Experts of a small language model.
Experts: 80 experts in each of 6 layers, 48 GeGLU neurons an expert, 4 picks a token, a softmax router, a shared expert of 128 neurons.
Training: a variant of SOAP for the experts, 309M tokens, 9427 steps.
Below are experts of layer 4 (counted from 0) of a mixture-of-experts language model. Rows are named router (the router's row for the expert), down (a neuron's output weights, with its number) and show model dimensions 0-127. Each number is 500 + 25 x the weight over its row's rms, rounded and kept within 0 to 999. Numbers have three digits each.
After each expert's rows: a language model's description of what the expert responds to. This comes from a sample of Wikipedia text that the model never trained on.

# expert 50
router:473520497522535448506535508526494433533480503491488505477498484469452506496467544550487466474517517490505507511476437475515470520460502551518501469452513473490511482478459530507491492493493516497495494487522469523492511527511501508539482491546536507504461505521480476528488460514528492536529525466523519499501532493498516525537491486482505497488506531495449488523470461495529547504492
down0:475511514530464515535516483516499532514458506512455457538492476507479504480501473495540469497509499500476505483501523513471547545544500488516551518500429497497528511549499498487476491502480520517508465522505482466462520453544481530498517503488504493496511464497482508503483485511494522453458493529533480454510500471494514487524497458514491556490508448520484504470487528476483463522465
down1:496530528465490479533469492461517527511476470519554511510479529492499478518524460514492502530521512486476548506539497465516520506498478503512508453499524493447481517528464475491487500451471499551515506462497493486525509473501467477442462512486448492494506521530512493541512514510516494455518538503495473512515541511487481512534475519482512451505466490511492485537553478502521495461471
Description: Final suffix pieces ending a word, especially person and plural endings, such as godd+ess, -ologist, -ers, -ment, -ician.

# expert 18
router:501476489477504500482478508516521517476483532486514540498520523489510452500495559455531524518509473529514532499492495459500532514528522473449514496522477460471485542500526537470473479517536504506507501518483488511509501538466472487456474487519521481514527555528460465499510471484468520472507451493499499485523536474521447532481453543474494514510528484507527498532459515495501519478489
down0:492439513483502463516463504538487508529528459496503456538500494466449486526511494514516487537500495475511528479475535482521537479462498505490501498546505498506509466480491527512493505472517507501492510497437501485530475516480491508454481485514501546485520486497480445574478517483495547505511529471514452464497494495547475518523532512497460508486520535510523473474462487474484514492501
down1:475471515456452528509507500486477547525513502496499518482477461556523513516505554500496518533509510536544474481496511493503542497526499512500491490483465469470474486529506499547474511479495478482519449515458517468456506510509495457523521532501473484501497500497525514519474472533491515494488536526464511491464499531506507493451500497473484464490529467476500473495495503503427476458547
Description: Month names and spaces or separators that come right before a day or year number, as in In January 2011, born June 3.

# expert 2
router:519463505482524481535482486522467506480490506525493470500489515541500530446499505488474489475552519513494530496510451503470502484510496474474459492505517491494543453481484428461483510490517544463491511531543488481482491531524480461520506519476495468531520491528542478492534488492430487501500505513519526486542472474519511534541492525493525499534537478501498509502490470502495446501500
down0:503500507455499500512511513473472505515497517537508458517548469543517475554496498465467531491496497521488517535483511507498516479480469502497479538484458562543505489522484461459550480471489501458481549487492552519481500472475518467539533513513494483500486488540495490502516517506520504486510471535469502540477460511489490524475466524485531489490444516522485508486513503515452494519533
down1:512529491490521507516497465501494514492561515474465474487488468537493507473521531485506477493497516523458506466516475526487510501534477529469528505504494500521497481471525516487555475472532491486466532453514514537514475533512509523491536520500494490461512467510471561503480522478474516546516483485464469491484532494519479565480518540517500497474525493544538464472461505457504511495523
Description: Pronoun pieces (ours, our), "there" as in "there were", and plural nouns like years, days, people, often in census or statistics text.

# expert 47
router:515475494511510526469509490509463439518491473490517502499511533528482548459477474510480448506482474506537467492446514510540483486525503518500455471490531475485571527487534539528479463511486488526496508494481536521528513513476525525476482536538525489477531502532499516495490536492491518508511492491534506490470451496477491517463513532492485501477505469514495522497445541456497503514479
down7:451491472533531505521538514469481510528495512523553497508464488556477521512491503491488516533476498505521484536537481460527507480548500489551484543487507534546473494495502515485502488513491533508491486484484504482524466501536493523518521489558467544481482503495493515452532504541503501495520523531491509497497521489511525470462494457510521506458463475455484495458558527513519487503495
down8:479544452524491520485511517493490468457477478501511489515528488527458544480498473483502430506512530530483550481473464502523535512523525535477465480469499452539534499503498505551508498503505517506500475482489565518495526532523525530494456522503503526490511528513493494478464517490551528500542502497507477474474447513486535480501476464523506507489488480481505474511502498533501521527484
Description: Geographic and institutional name parts following city or state names, such as City, County, United States, New England, Long Island.

# expert 6
router:482512490484484461501498500481514479514472543520528492505533508528533489504497507516450469458509480471479521502516477511489466502488482506477499486530502488534496455503453517488505543473492489470500528456531468527496520473488504552521536469522500489503500483545499514502516536486477538504473494478455507484510458536516513507566472470453486500504544511562512442493520502477490456490493
down0:523482499514507472436499518549511492509494523509527518500490467502459523470527518478501537512512468464482481495491552532453504461514500504501562492462471490531519513530492496504517506478483475542518445473490487490530519533456465474501516468501490518476499503501485511473492535468501495496530477474448492459487478494552455525525482479487484520496467511503494496466531500489451497498543
down1:500527481472507555499517499497493500472473513491483504551512532517447482397475528481551513503504508507519475491555483508541469497489500476501474507493547497489524520488463486522478493517528546498506501506498476490494488515488481503486499489539502515515531531459487551491546488519477497468522521476538494473497463489479492520491525512475504553501502479463517506518471481493459528525518
Description: Middle or final pieces of longer common words, often scientific or technical, after an opening fragment, such as par'all'ax, ill'um'ination, turb'och'arging.

# expert 27
router:478487491469503516520557527465514512472470519468514509525496531523515483495466484512542530451515531469491477498516510506500518498529482490527521523480534473479538500502495454473522455505516527510489491539460505531529483507534505484499485471480501468456513536489509482495543475459501522488510468492483543496499447544454518504471495542502471504472495470469467476548479485495526479532522
down3:490470486488494499534495528534446488489488525522513538390464520518537485482513491479499511487529516504508516488501466487501522484513537506517502503487487501513534517479489457445499508502518520524487526557462498445475489527462503493471509510497491472485471458484482468511506517487503498526498493485531495460463516482487456500447517497540467475526506500505536499493546498495525493523517
down4:531502560464506491455496498489532530488489491512480510482540511475511484495479486538550510490494475536502546495496485510533529489460490518493459508522538476499492502506549476500521512555518511505499494424514463511488490534536522514531503499492531540513502483516496484493502543506506495511495482539455512478532495495458472497486514466470533497553504526560502476494512545509519514466501
Description: Single digits and short digit groups inside figures in tables, vote counts, coordinates and area codes, such as 56-6, 41,17-0.

# expert 26
router:491546516476521510498485536469527519458507519475524468483507520565521499539544522510518481472458476490497468509482515471510505481475484514492513523521462544526529498490489496455461487502535526492482508484525494547460506523518492546527510517497467506499473466483511484473487506483463473497512534471457525476470522500489500487512472471462515496558464503508534500513509509509510440521456
down0:472490500472492493518506494505506435509528486526485443466463461522456507468502480476488469488490524476514515535483511505537503473502518519504513452483507506485460482521471475505522459478534488522528538449540463493482507477505482464543479480481497488470520456508491510504505537474503487495497524536490482476485465511544473499512479528527491501526434476505534534510521515528481470458505
down1:493491518474490469498470515521469495498508483520485489444503524497514507524495452493515506538547502514461512463530519501511501496511497485474480508535510504471515489486525495486456529499507474481488567524510518454522540464476522524492498578538518523504460487481544497500527491526504479498526524520483540518477480460522477465494449512516522450476482495501548490475490536484529522524515
Description: Second piece of a word split after a first letter or short stem, such as P+si, p+salm, R+adi, M+ets, cl+an.

# expert 0
router:482478484483490473508542467489505468487501529482538483528509486551461503507514490450486477526535463474474496526509507502489531555514471481508543508485468536508555476476480518481503538497501463460521495528490482500505502532500534477481469501508478498492478478502494484457511534473520531473552471458499505520467492534479470498502520469529466510508437513472486506505456490519487505544523
down3:546519475531505468491512508460509460512532523525525503488508488509535479502466522509498529483491494465509509500475534473494543511518495466468533520495538501479503516513510508483483487476557542491510482524501493517440476467450501483469521495540471494444515487484520473504462515528512558495475477523524516511501523501500524536531495495472546501554472509536510490532471497560487510501517
down4:456526529533478497495501468480479526459516459515506481480475498499522499515509470496436489549496485490500467473494516494515531493518511519502496515511478549544475504529502517481506512490515498564518463497470466519462485499516497462505489536469467501493414528469491462530479532478538482494509478504531502514492516513538442477474537516467491505488511487511535478512496475536491488495522
Description: Trailing pieces of four-digit years after the leading 1 or 2, in dates and ranges, such as 2'015', 1'997', 18'94'.

# expert 63
router:474505505466518514499495474471450462476455498501500539489486453480475511523495513527519483550509555510484478518485539507508498517510499544518487472468491489549495505488472507496520527503504513494474498491507550518507525441475510524519475534513481477536504533461473511482501453497504480514525527484488502485549530483478525499450502459498467503538459541480471501488523518500491553482462
down0:474464519528494511490461485490542483542492446507498460481498517469493490474490455491507542465532481462494521504488502507518457498478487497514536464524528447502473504494529514513523504482477509442492509532474492457461510479521511471488470508496510515523489495456536483547519464489478519526544476485504521531525491521509506516521525506525527510483516490538530559533527523494520466513461
down1:502487510500512485499534451527528540456499522526545512484492503475479483470528516432524526501492456515526457482532484495457479495485504480497493508493469524484523466474531476557522568540491505472519521515491484522465465475495511516501506476497511520459508489522501510546520506448507508471521491512504481469510503517491490517497498492454519478457471522477510545482504456499495539499468
Description: Inner or final pieces of German and other European surnames and words with umlauts, such as Rö-d-iger, Roll-ing, Schl-ick, ö.

# expert 61
router:474549508476485505535501490501486500483532492469538469543516505500480540479492488501535521511471507524522443516460500514465549502482479520533466506503525455543556483554528489533478481520519518555490470491520479490484524520516529531498495465502509506547486484537484544475496547492514479468513522510489463495475499531516506509506518481500505502515488529515522520549468525519482529524494
down0:468479533496473489523501497477506430510474487497510486475483539476481540452489486497445482478482486525502467546515487488499460495481469535514479493472479486504558522492485498549531506481520522493496465467482496541496523521473495488475494491488491486528486510467478539533475479497493479484522524486496452483453506477568525514523495481493525495490525477506555519546501516515482484537508
down1:518518461492508506490457532482526482556462470523480479485508508483534505470488479468499513483471498503513516465502555471505500513516460510493513460490456516540500512502485504506492463484457501520497481531469437503489477486521503456512473502460470465498476488466537491511455511484480486501576467532490505488471487473536463499538482522482512477480506488522529474536504514523469476519493
Description: Uppercase letters and pieces inside acronyms, codes and abbreviations, such as PNL, CIC, NASCAR, WSJU, USA.

# expert 11
router:502478482531482531524488505507536491545494514514475474488524482517534520477530508542443511501510506508446486513510514481497472500463509464529493516521467521506482482513490473518507521493498465500448478468478489474482534509527482508508511507520475498484459475524483465505445485495489472551522508457525469527463508492549522469491518472514443497470480539485500519537452547474530523494485
down1:518504459506497510488465507494519446542465460549487490506506493501485514530477499492523537492492488515476525522513520485488528516505512495516536498543523485514517492511538517522508484482490511523496501483473518516552498507505519502454475512468525472496456473500509438524499519509505539480500475483462501584522537566466473489487502494479498495511447508496522491462528541521544529477509
down2:471476471486467501489522503452495447504508486525531495513526531515513457541474498454538496518473490542542470496484486488490483494526505544523535463528472490542485514545465479525495533546527482514516481478564535502462473502495533489506490525467458457473503517492497515502494529520490472502498531528504543533486508490467507507529526499483518524502501467527495503463503532513521511520472
Description: Media and arts nouns and B/G word starts in film, music and game text, such as film, album, song, Electronic Gaming.

# expert 44
router:506570498537498495495501486561508505531462512510475485519494479489455441483539490485509539506516539471504506520512459569476502477528526502505528531523504490499457512454534508488508519510470482509517497445499518531513517520514507492488478463509484527506493502502490500494467499513465557489499505544487498473471511496475496484493453481477513497470476486537507457465540510462499515519465
down0:516517510519487482495482516491490470508460520489516503483572457548543497503492488487468493458482445470471483486562517510458467510496521513529479489526465500481509513484478491493469486482460517510513491508491471453472486472491494534507501496440475490490528470500531485465536510521473495530485480531492472504529523506534512529533523483486489484504459478546499523457546470504492494536503
down1:498484520485568470557537487511506471489530544501495491512522513514542494461481504503510508498507509464525486471484551488508518503503495499487442484498515496486482464487473512504461470510508484501534468511521511486504498468485536476468513482463540502442473475483531511424539507462494466475493511511497540482498516499490479532526497496506467519455501532502517533502549510526523504465474
Description: Prepositions that follow a noun or verb and open a phrase, such as of, in, for, by, from, with, into.

# expert 28
router:503517470526522507525478532533533499522532547507490477513523466534500520482476543504510503489498519501497537502487485522463464498554541512473480524533482487484549479511494525504496447524513538511478470505527465450501510504483484514537479480529550533512501479516494522466500530502494502462529452517514500504516500472523530468488483517533511501482489533496450452472498456495552491521527
down0:503508510477517496494505497478491521502459459494507472563508515479507504481484463487461526464493507466485505490559480475478540470475470521533513467489502514554515496475464475502505498446546456482519519462506485556498516497473512468490486535510458476501497486479490480454479479483511484514507491503511480493520520542521481513512506508510477480540528534514484560478536503463451483493471
down1:491495533504485529487456487500512544537521455505496518492458518535515505478474517509526486505476456476450467526515486511519472508494490514484482477472510543524490529510498452495468485457472473541491510538483508485521523524510548515503472494492498489448513500527487516503505491521502545478560483503519535535503532490507450542510502585499491498530501519479499526482508485503472513475529
Description: Periods ending sentences, often fused with a word ending (als., ings., ated., ).), and occasionally decimal points or abbreviations like i.e.

# expert 54
router:506490482513502462497502513512439469488519462484463521498522532482494524477476503534520511507464479471505492494506522540490523504517475460494500471502487460431549517508528476510446504496472485517509531515521515500518500527494457467520549525517498519557541508508489543510474459523526533494545528471498485468512477525469499500504500468475485503478463467508521483459467490536473499501520
down0:513488496466533497506477470512474515475509500550497462518489522468527531475533526518524510527518490495484468469512502432490565542477469495514443537503488493513553519509506484500468527521512494467523492542447547459534504493525481478495511477549522497535495464496492452482520519510486503505510509491523504526509489479474501539497510494488498498473469496516516478522515500522456478471543
down1:500502480500498472501508518495500508486486492458533521508560535513541558515515508535513528490501485491536536522539495543473546528542456530489492485522478456502519528462507534496502495480511474492533488490511496483516479459458483474510528467502540483521492473482473478474503501502496472500470462474485514530498456525521474517478482524481506515462530496453467490495530539471482475510553
Description: Tokens in sports reports and results tables: Cup, Championship, knockout, semifinal, scored, score dashes and pipes.

# expert 34
router:520496501532477527490466484507467528496529464502517479525514507496488516497503450496537451498485480498522489472440503494539531475476479460462502493523537508470479525507521538525484512499464510483492513512505558489492473534479489517495478519499464500495547497494500507474519512440440468511472463483530554497511468546514507500477476509468486494554489548483493527508479498512479481524512
down4:542467517532467544499482523488493482487526484524511514477511493513488463512497518484490510505451504525476511479480503497454519455513486514556501511507464488541532506542470494464463481476525514501490500516541457527454516508513500494492464471471492515470495483509499492507466490465441490456519507461510471492536512464520521532496521572527488507506483488529532490474452490481482519480528
down5:500470482491516523495489526488467457529496500558522489493531515490523545480469460511500487489472490521481524545493520509494486508497501517471537489478535535539478527502485519511500468462508488518461493526477508506520477492487472504577482547521479516469506516500554505523527502476523497490472517501507516498484417500461484515519526492496513439490480469488529455477475498470501460502495
Description: Opening pieces of capitalized place, team or school names after in, at, of or table bars, such as San, New, Ok-lahoma, Mc.

# expert 16
router:534503479485493520498474475512524452498535517529448542475501485499538492501531481474552458494503492504507517493488510534518499461467549513466518526534523479501539502506519518475507476522509500506521525547491449536455502451495499463447501494467518483469502505518490479499514471507529458496482511501456497493481491496504474479548509499513475503469449519548485476464499487503551501513490
down0:446456518509556494508502532498454488503485468494509485514448546497519458534487510510494497502512470538496497476481538491478529544512477518494482514531495498505505485516518483496497495450480504523510535491519511531485435503485495503544498505518520492513502521501505458508479481561496514515493512492519521584491524463503536490530531476471505440510503457523515502496492478543481516517516
down1:515503462528519459508509501547496518488445468496501515506522485475488493498539457483497501468528475435518504562552542519498561486501524472512504478478524498493534518525456478524500480474519473520532493507493506544489500484505505509542496534510517477505498497481461505463545480474477487505520507499520472483545479501505518520527502480443497528498486493531505468539486477497546519523515
Description: Line breaks and paragraph breaks after sentences, headings or table rows, plus table-cell and list-item openers like "| " and "- ".

# expert 57
router:559515504497502539473526482516442541506511510544491495470454488509467478494472502519536509540516488445465476507511459505513505477506498475464504519533471504492480503490544497483512502498483497518522487505491563471505464525527454460494498545506457481490546495498518474537533498497536538515479505500538542502470498496481511525487521514481547505520508493506485500483526521469517482495555
down0:450533517486515499492487472524504478508497498495492501535526489502496493511516473498483480479486486554493486507503507489489520490493501474499496545514506486501464496480483545510473520484469503513529536488479494508529474531486565522527515472508522525510490543479492542530510444467466521483475496491457542503488474525552532542494499500487436525501524545485478528513454495520432495480453
down1:503479489502498495469490504461511493485481497533473511490572519546518493494491538493527522466525447493514483496468508467491500477483490514459493509547493441517517509480490492494499485471461477486494520515535460454475536508472474509512463489534498455537475519474502491525494501496474449536516486542544524515514505491464538531517508507492476517524456544496493517524554505526518487517514
Description: Copulas and place prepositions in descriptions of places, such as "is a village", "at the", "in", "It is".

# expert 49
router:532484504470517464493531471507431510522490459505514513516535494504484467464543508523507496528506467534516462515485551479511536488534524492510459498479538515505525495528500435464468536503517495469510467516506513501510520468512494504490530481460496513546519465471479501495556472497481483461487523508485468500506471477491508502461482505462538498557495486482537511518501472502497528515470
down0:499513489512518521498537489494486496467542520498488486567494525534462471516492492469531520486510457432491499466513478497500483509506503490466469519465477495519484457575488535526500496528494516518481456491490500493485465503498469501478518476485532500454535467490471505491552533495504511503461489500487488519504506447477517516501537479434504531485494476485478536502525510512469539478511
down1:493492470484520539485500459521535505491503546500502466476477518522512496508508512489498494558470531503471510486514504505457480503535492493470491507468532538532527428515511483492501502542498514433520477511481495498506517451512520537488513490476513493481572503528479528487493475514493493490528483496534529476510488466476486524515486470454520472479535523505468514523541453477519513465540
Description: Accented letters and pieces of Spanish, French and Italian names and countries, often in tables, e.g. Juárez, Suárez, Ángel, France.

# expert 5
router:501527483506554500501588495512467465510503480486479470479488565524481517471461543459482502485458505482496475530506490513519467506544483534520459529473528508472547457519499490533489516494484493505510511456468488481511511524509520521505472474500538502477494515504486486476523531511508541474458515458534477497512458479514493490485508484493526502469490473473486514526515470524535527509492
down3:512470502514492505548492454486478475486468488527434475464522491466500521541523462529543530508488527508526460521529478509521454513530531520520531464547488463526479507497485488492494519470488512479500508478494482499467526495488494487512447530487472517520495506471528553488479505488489469524510505479528505518511526510449482506514537510499515460506510484527473503466541544550468497512488
down4:515488489471483481494498514449532518530489486491498535489545496494492509476506484512480484497536515480494493466483526517520525495523501504451502511503529490469519514455512510472474463457517510515527532508518509502508469472488495489490524565525495499490490483506511539489477517462445503516558494472483476516448529442476473507515525469463545464462497520564519486518540474481513463501507
Description: Short vowel-ending word pieces closing foreign personal names and taxa, as in Jaejo-ong, Savićev-ić, Fu Xiaob-o, Juvent-us.

# expert 51
router:535509517521560499472534507521502454478529509526513517483503503488497526494470474515504553476528551473497539498536482530481516491476532517502537494480490447520490485475507533494499504492486503524545531515521515489514478475493524485550473512490509469498559492468506486525538463518500520479483454513514458493521466545496487485511470532480525504487544488546524471480515508452477509510529
down7:517494506484481526509466489505432513479503501523442500515516522512533465516535541467503493487496494493523455522480501482509506520529475507514541485511505504489508537523493480488488509486492501512487525517471510490477540503515463536468490457496515545499508471509535519451509516469486492522530522534436526529490516462512503514513478530535460421513471542496522503537544516486487489485475
down8:502519489505508484548535475498500457541484488491494483470494497515475486501519456504452469513490485520469496486491506531487522506486535484528493508500473461481460500537495521520528515473490507519515530514417532518493554474486510517552520537481481493528506478495503501495535515479514512498478489463518522511481442465512478480544503490470537551472538448508536508511465503488493488474471
Description: Verb forms right after a subject noun or pronoun, such as was, is, were, had, have, and verb endings like surv-ived.

# expert 53
router:477505517496506471504504571525507480493496463493475492460491531497544478517452521492496466495503481481475466545479509523475470529491493524518520527508486514502519529537522538532535468503475510507474537486499499522477508543465460517468562502475496498465496520471497457455466516512524532537494507524487503482501464472497527470482547498462467500469507542475478488522481476512516504487532
down3:527483528518474511461501537521502517497501526471523478494472436484527461517506480488494525498502490486490520495420494497471502523483526494498523484504481497483501469485545439510512510477461500493522485489499462548477473499494500524556491518510493493537476486532501501511465529509500507467551521517553537543452480543499512473502483490508483532506476469462512497513464506523544512505529
down4:556485498459496541524496488507482513506509485480510509495483508496520477491521531520498522512497473485511491476489481480534495489501462494487478459528534459482522521512508518466508553499492533503464547501501485504463546455466524510493495511526518501511556499473481494557465558511466512528520515504552495495517475466468489471513495489513525497532484501560451535530458511480501471522521
Description: Middle or ending syllables inside longer names and words, such as Cest-on-aro, Occit-an-ie, Hert-ford-shire, Spart-ak.

# expert 9
router:499550514535491509486473486525494510551483506516501480526494497460501497499525473474512544509517500482485507502531486463495506494520496498557484528484497500496463511527513502552510513519490536473513476525510516490522520526533552521476489514465516522534472473465467531477484516486506456519490513523503528511475541497536486522475495463505517504503514510494466568533465526502565575482495
down4:543510524508464512527476494528502506500493469486489530508468493520519518474467497453471462505516487509533483477457489524531495500508501513498501442526496502509460516459538505510471502495471520515519467528473489451487504527462477475523552454487508490460484492496455501526549446502485512533509462507489493551512522529500460517506499505485480528513503440511509507519439462506496511486509
down5:498504493499475433482497534491516503535474509524513479493491509489502481541522476500454509477485511512486500524539559453482498499483508516501488474526455523486519538482498533466506467492496504438516508489478491465556505539543550532471496496476463497505483501471490470511446500496479482497505490467553453498548512467529501459500530470525506527500478496484493515503477474498469522492488
Description: Single capital letters opening a word split into pieces, often names or quoted titles, such as E-th, Indo-European, Chandragupta II.

# expert 7
router:493559507516484528470497508447503483490476508462487494495498485509522509519510490546474510514459506440502500484459460511522471479505469504507510499536488482524492524489466491504505521493489514521528471512454492480472499458506544507523515535480483483468472482435512513513483478508487507492495476527510486519519454543534528461502451477462498502493507493550570476459509481533470490508490
down7:507499512513509486543528489517518491510481492462496526507509477457504458511512465476519489518468507538499501495533477531483486505455493489505519505470509574537518482474534490499473513526561517487462467477563483499490513512497492497509510502482526452523523440515499466526488479541499475485505524539505458472506479449499478503504501508507503506525508544516494521495473507449527471509561
down8:514495526508498505516523468506500478505510515486504519534501499481474481554519480517528488487459515476479509519493465473477492528511511482553489538517499458479535469466561502438498444506522525521455481481508531444511522527514507518503510461477482552475515494511521524445468554535500528520473489533479522489503504520501513497508520489484446512501474479500486452525498475501501497485483
Description: Common concrete nouns and their first pieces in vehicle, military and engineering text, such as air-cooled, submarine, pilots, power, water.

# expert 39
router:533509497481493542479497503498494522477506516486498504519478494496480533533487468539485502466440496547502480484517484458510493491476495527509490512483501474495476493495484517460510506517559486511470518479467528540461505497447521566538482499500492509499478469458498510467505542455531486564469510489480526497535488547501523533459494482500463488520514517510497510484428502467509492497498
down7:499487552474506532456462482504494501477520465503526447462460509494459505527490484552507492491487509521472500503486498508486485495503503482475499496514534509489504498519489460473463465447516534488472526517509526526522471467510559492540485490506498517530514496514519489476492480483531481476497512541472492551550474511529499524520524523513488490521462480451463443529484446486486502500485
down8:462491513486473535497507514511528483495525484527532521466499449474488464515528532477553503481487523467475469500524489485519516506482515493500496488510494549494426536455526490476525492532507510455495519511518548462498509481499476517489501524553478482487482517521484532478495526508494461482471561483492508498532511521500527547470539512517464523531493517527472501490531516530496503519547
Description: Common first names and saint names after "St", plus words like School and Park, such as St Mary's, St Andrew's, John, David.

# expert 36
router:463531500560490503514489491521511523547508527500496471511488548497501547511470488472506487504521463499496527479524524522495542485512537466497496516507514486508505518513490518497524529518499555531552492515497469442491484518488503483514490470520504510477453488490506460519559507522513472508534485512525532496492482516487501495472464561549481509526497479491452486512493469472505540475435
down3:497515480536517502521534504480476500522506493516477538509493478524470484526501507526449478489510467489484541493455471493503490496494491493549484471506459530484561462490520447497545511529531497491513470495467509504508509524477493479524497489511498470515509517487493461538500529461475520515479499455510510494426507486455485483494514478496482562480487534540518515503497526485471491572479
down4:450468539511487504515487469517498524486490482497525505473513480457459492493546526512495463523508503513464474464489493523497482491500471535490469514505493512492522498482480499544542555577480528515486489494495502465509500495458521553481432499515498495483527479500496481455512464518479521478482529506530492512457543520521476455495511479478484517511471502492513503473511554498547515500481
Description: Number words like three, five, several, plus pipes and periods ending table cells or names opening a cell in film and election tables.

# expert 62
router:506517503569483503460502513490486502509542528541506478509482505541507471525496514462512535517530530445510515494517482456452493455496507484491507489535533500485467486491450499491507512502501537517521506530503462460493499479520514500511499527483522522516463462482511533508478525515529529510485525508527514502513466563568518503549503505530493517467498517513486496496544532519488523451492
down10:553527462490455507479467476531485488500482509485503446513498493503501452482471515488480502492543493526519553532511508492520503510518465509475516456504494483489472496527468553445509535486488491520511497540522530486482450500504533461470517518455502492499507484519502476489474527534503496496516541495497528487492456531490508477506477515472524435504529521525490486493482512541476525441487
down11:546526497490504528522500495497519478526532446508531507506510524519529492488504485530482520513484499512490546518486527529523464518473482544479501524527520445466525503494530493480505511482510477496504516511498490534448437523482532495509498531480517515456502484528519458506535525471534498487486487445489487498450500504536498473511523482564440481491527507516531525525475517536525471491495
Description: Lowercase first letter or onset of a word after a space, such as p in piers, d in dihydroxy, l in lies, br.

# expert 55
router:537558506561474536476513526557534510522522504530492489523493507474440530462536526474518536479478476515500525539503497539475496516488529510551534512539518472523489546466531515498491501514505513510533507504526487468526489510521476493477500457493520470500492521497456473476488484530472520489520502485500496497502510517460493491480465528501514515489482456514477481448484491539485535517508
down0:492509482563527521538513558487513492455496479476504509542488526497522555538518493498488498533505517519550505446462544544495516528541517501500509463501522484471514492492435494533520556500524495502525501478535488539509487485534515482481497514510493512489505508492478494476517494478481477508546459488513490521445481498502523510499499480473476500494499518494538468551488485461538509501499
down1:485476523491530393499501524500512481513472533496490508486476486498502458502480511486505510530532502487471480483481504477471560486468471472507473511497551521496512522523496458481485521527477481523485469495491530508505511485488509513471502521469514467513472505491531447494511504485495538458522532516481465422485538528515511544550483467507534482528504502482495516496498514511519511483507
Description: Conjunctions, prepositions and periods right after a noun that link or end clauses, such as and, on, while, after, with.

# expert 24
router:456508497566500510519532471527507513523495479494490507514484476513486487556519521495466454526521490477504473523527494493499512480490516516516541550528479542480472531542471507517514527523513530547538474491512512530517488540533508477481502518541476537506472514508505502532489528472501532501503538544528512471492517529452450477527494523473478510491483466523471507472530538477500530485508
down0:538493473492535489514535486504522440517501491488539502479509472466499537527484506530488526477486499535544486487490550520515514575504492515533536546502501473496508496523540501483518489541511504457434439459487523456497503538482490496500474511521515472474480509495517478471462505512481519465480518512486520501522542538514478469517488504519487470508530485518491514480500525491492496544491
down1:501474474478505470480528548553529471511487465499559485525510488437496467559504496496484500480539547505509505548503506538485493496479504484499535479476485494502535496514508525487470484484491509491477512545533478536448483516504492491508461507547505536486492510508518473486494519451459504482475490503464531502508528491467498510496543465482547524519488480511481506530468452484490517521515
Description: The word the or The, often fused with a preposition (of the, on the, for the), opening noun phrases and sentences.

# expert 1
router:480529494476467525504507496540450521447519472511503484512459516548509495464492557511512495481477499446494464485515511490472528502476479505480469487462475515451490523507484468481500465505506461471506496488505522454501462516545447536504465490483527546512486526448505521507535468520522515492488499465532479505517482537512507520509530467500513493519489498475470532526512526525508462509509
down1:498486527495515537445479491549490528520511490505532499496507497525521501507529475442499522545509445483555520488532527457517515492475495481507512444508494453472503429520474506509479497502485501480532487522512484511498510507531461479480531476492489441512535573487464496490512498483512508490520492494498511530495477500464526499474457468486500504495477516521468500502492516496486493512441
down2:509496495493502514478503508527495516472511500543530509472452504496490484479512457522521497542479481471460565511526496488520470459575483509468506463482522499433472508544485496504472489453549481494490519487463485479478479469508522475511456499464494453529501497466506502492514519468524522493460515491493505478480504514481516485497525518478523466516537476505501499525495459529453477482492
Description: Word pieces inside Slavic, Baltic and other Central or Eastern European names, e.g. Krzysztof, Świętego, Budějovice, Pärnu.

# expert 41
router:510491499514497535461501492506488523518506509502483476481486458557522519496526501483515480474464525532494482489512485515463450483509483479496469550485486496510462502509517525508517535486431456484512485508512487501507487479534507485504526467478481507458470508498519535498483520491451533525509482516508538536558483516551472497478448521532499484471497523462518498505549511537535546469481
down7:513512486487484476523529494522499522469504533514485509491505520450503470489511493501482497496539510530511540507474489488544498527512546502503547478526522515491489504543484489438483490489536530493499473490443506499485511558472516511489500523509516466484477537472488480543496494551497462502473511477498491454517522531474559547517559511497439486492494468503492453494454483498487497499505
down8:497464501508510522502523509479471449472542561512494505539505525526466530512518492517501472521515540501520464532481485487515525500456477515529490472493471552504502498553499510533489533532514502512502514479500498452534496517525473479510500486449435491511478481540482500509481463495486480484546500512520519510497551491531522489498517497541497535475458497495488491439531479488467478503489
Description: Opening fragments of ordinary words after function words like to, of, the, such as lo-an, dr-iving, t-ornado.

# expert 12
router:491499504529518455492479494513508452459506468514489508482526520506547483504487520470461519498503505476479476525521486488485520517557511467511494524516481465475498454525477538508458516500460545523532517492508457519517503470521499468532494513504452496523541459468522491473479530491486518495465517470522503472492507474484455472487439526514489503489502471506522476448556517493478496533510
down0:513474503502492512507519485495499480484485514477503465437485576506535492468506477532478515501473499522500529544509527491543487508508482509479526511448449506514511489565510486455489481509452491494484447515499529484515495465529531487482498509523488468468508523491472504507524516478482523532482483483442498478484474484500495451429475493491488491497498521489445488477523464508486512486504
down1:502516496487501537533552515494465480497501517525492498521492501523506495516472532501504515486489495468515475453545532475486487494480524508497501550510502456456517479510459445532508525496546468481471515478467489438467522522506489523471511486487490521480475522494533536547506542488473492506494497485550508491460503479483476506516504510518473531563525500552521464528517494527522532476509
Description: The article a or an, alone or fused with a preposition (as a, in a), plus endings like -ing and -ed.

# expert 8
router:475500527548498457457476508450464523483546488522474481531482500488480470522455473467536497533552514517445490473540467519491482554479507510460515488539518532524495482518509524493513469520477469512536513498459516488478489511530513497462512514541492493522493463511523493457490524493535474493514490532495531486457524482528527461528513482524481498510473490511485525526509499508508499485529
down1:475523529472485464480538501477498461521510514537515525517463501457455540487514531491557549499547481490466465531497475505493504536521489490527532494521506462469501490548496493484504459473536494509490508493515515532445495486489476494530477504506521458496520561513456510526476488470467520502491489501433500497510509520525477514493511509509492482530526554472507493503531498487484487525515
down2:533451521508477487497475525495512496474505490545525504540500494482505505538487506517510525487522481482516524546573516522525508517513477492522480494529493501502508472449528486453516537488477508517503491563496449504506468441496458536484510533489517442470513520518559503485508474544508515513496475505549494487480527517517505469476483516532477513473476458517487500506489482517493477505474
Description: Capital letter or first piece starting a new line, heading or list item, such as M in Martha's, The, ==History==, ==See also==.